From a checkpoint of a small mixture-of-experts model trained on Wikipedia.
Size: 10 layers, vocabulary 25914.
Experts: 32 experts in each of 10 layers, 160 SwiGLU neurons an expert, 2 picks a token, a sigmoid router.
Training: 841M tokens, 6419 steps.
Below are experts of layer 3 (counted from 0) of a mixture-of-experts language model. Rows are named router (the router's row for the expert) and show model dimensions 128-255. Each number is 500 + 40 x the weight over its row's rms, rounded and kept within 0 to 999. Numbers have three digits each.
Before each expert's rows: a language model's description of what the expert responds to. This comes from a sample of Wikipedia text that the model never trained on.

# expert 16
Description: Opening pieces of longer words after a space, such as un, t, p, sp, tr, ep, often in technical or foreign terms.
router:479470467524505436513507522513626493515536455498514494490379481476516503483491464414475535523525531467483499550549477514562465488531465465496502498544540533475477543470492490476523521550536433466513468467486535532569468512511570529538418538526523436513518505519493519501447512503473524431439505461529500517535472554509500507516532546488509526497471522536492507502478519535528425447547

# expert 31
Description: Standalone capital letters and pieces of acronyms or codes, such as NASCAR, SVK, ABC, FICZ, plus pieces in math notation.
router:508463461506557555578475498519531463498450549500566542497595519507496580488507497534435467537527422493462472521559537511479568497495476494434533520495505544483496454490446490563528558454473519532520507484493449549558497462531500499577454525479529602520572492506548495520536460501533476546528511537480441481580469491439537502425505437501473508436517504496514480486504556482445507464419

# expert 30
Description: Line breaks ending list items, plus sentence-starting pronouns and relatives such as Those, it, that, which, he.
router:482476510458551475466466554516474518524506446498514511530486480500458492504583515498489541590522442514429499454515545444526502549534469446529495419533509488438500441554481490529526502454501462484415576520511502445564421414469574463483432549519476451457525540443479473542527534511553506524475471456544495544484477483456511599537503557477477441453563521566450490449527528526541509505507

# expert 29
Description: Place and institution names such as United States, USA, County, University, Germany, plus year endings like 2(020), often in infobox fields.
router:492528475517526535556485491545519512445415507474529528509569528502516500478472494557424406546507489534422489528492532464481540510537482498497588423505523488466450504491475465467533580404487433514523455467492447471565506476476492536573467585503548578533500571424510559522471499458587475509448526507493444515525544554463472539460482460517480504493545512484506462464528535447513551509446

# expert 11
Description: Single capital letters or capital pairs beginning names and words, often at line start or after quotes, such as Y(uri), K(halid), St(acey).
router:495554527460556491544483557510545472519518489456540520520475434460424504483471524495468437502519429495462406521484477400535490463573465535519492539492502540455474469516523544496519517555479450541496437473503501495556408447515554442482414470519473535535563491520461532510424518497507472461488524530434494459483494505528462519506498429548521445464563463513511507483522544455529510505480

# expert 2
Description: Section headings, infobox field labels and table header cells, such as ==See also==, Cause of death, Outcome, Seeds, | Party.
router:519479474511545456474455510547537502509563519477471489531478455497530560519545450482448475521437521527489470494466529507454490553479543482464465453497508517488533454523520557463554547524498525429427482500512490530547524422498496522524405472507524494509486538455481530503482497454459439510481569548500444524509543546409561582536528515499509526515548486472535472498581486512470497546487

# expert 19
Description: Capitalized opening or second pieces of personal and place names, often non-English, such as Bar, Car, S-ang, H-inch.
router:474481576505535479501503523501607465558453497470485551546483473482496520531547536504514536585551485452431524404513501482498503480481478469414550441470547496550536523522469521484528500518493461472504482506474501460571479509579535474515523595498572486523490458536521500556458483483499443499444494535563559470520507496432488471500494517498513504437498507512595545512486540507558465397480

# expert 18
Description: Two- and three-digit number pieces in dates, populations, coordinates, routes and table cells, such as March 5, 16,943, Interstate 81.
router:490515514439499526568429515470482482486497572499533560500495488505427558477516579526497428497544493492478513485521549509492565569586538527520514477519466467403516548544523521563488477390478445483514521587520535427549482453559564524496366527562476545519516512488498470488524500439571504523444479492545458528547474513486467479510541483460517491470568516489560518469546511421533513518470

# expert 4
Description: Inner subword pieces of proper names and rarer words after a first fragment, such as Car-ver, Luxemb-our-g, d-ump-ing.
router:502552420479447529506536529489531474508555538521546525532477467435482476522551464548496547509451498444547485511498474519430568544569556430453491486506490473562445510538539551508527482515531495477429398553499495531572490513423456546480503503498431512513496507497522600511546463538567466531544458573539493520523493487553442509538481454552500527453487400452573546459469471543479444514531

# expert 10
Description: Commas, colons, semicolons and table pipes separating items, often fused to the end of a word piece, such as a, / er, / y,.
router:485488484441553538547439511516491500464494574467506596526504481472498529463543483494495437532554504526410475493575511502455556504514513504519481445465461499447451489494527494560510514461479425512476480523438508482588496399553542505507428517502501561539504534441489479479480474492506508567451469532488476479511458564476500563459549470470444436464579499473524473461541489458471493543466

# expert 13
Description: Common nouns and modifiers like oil, water, rock, medical, plus capital-letter pieces and number cells in tables.
router:510497475453557545554449508501513501473494560452556555533509478478453511464545480514469449541561489523429485504547551471461524538513556526513481478456507528414474497503560495515530533459478431462457462482458481477588514416532546485564390551520519558531520527482459529510513501457545449545424453544488443534471456555443483596511542465512473479450548488458542518451542514461504497515443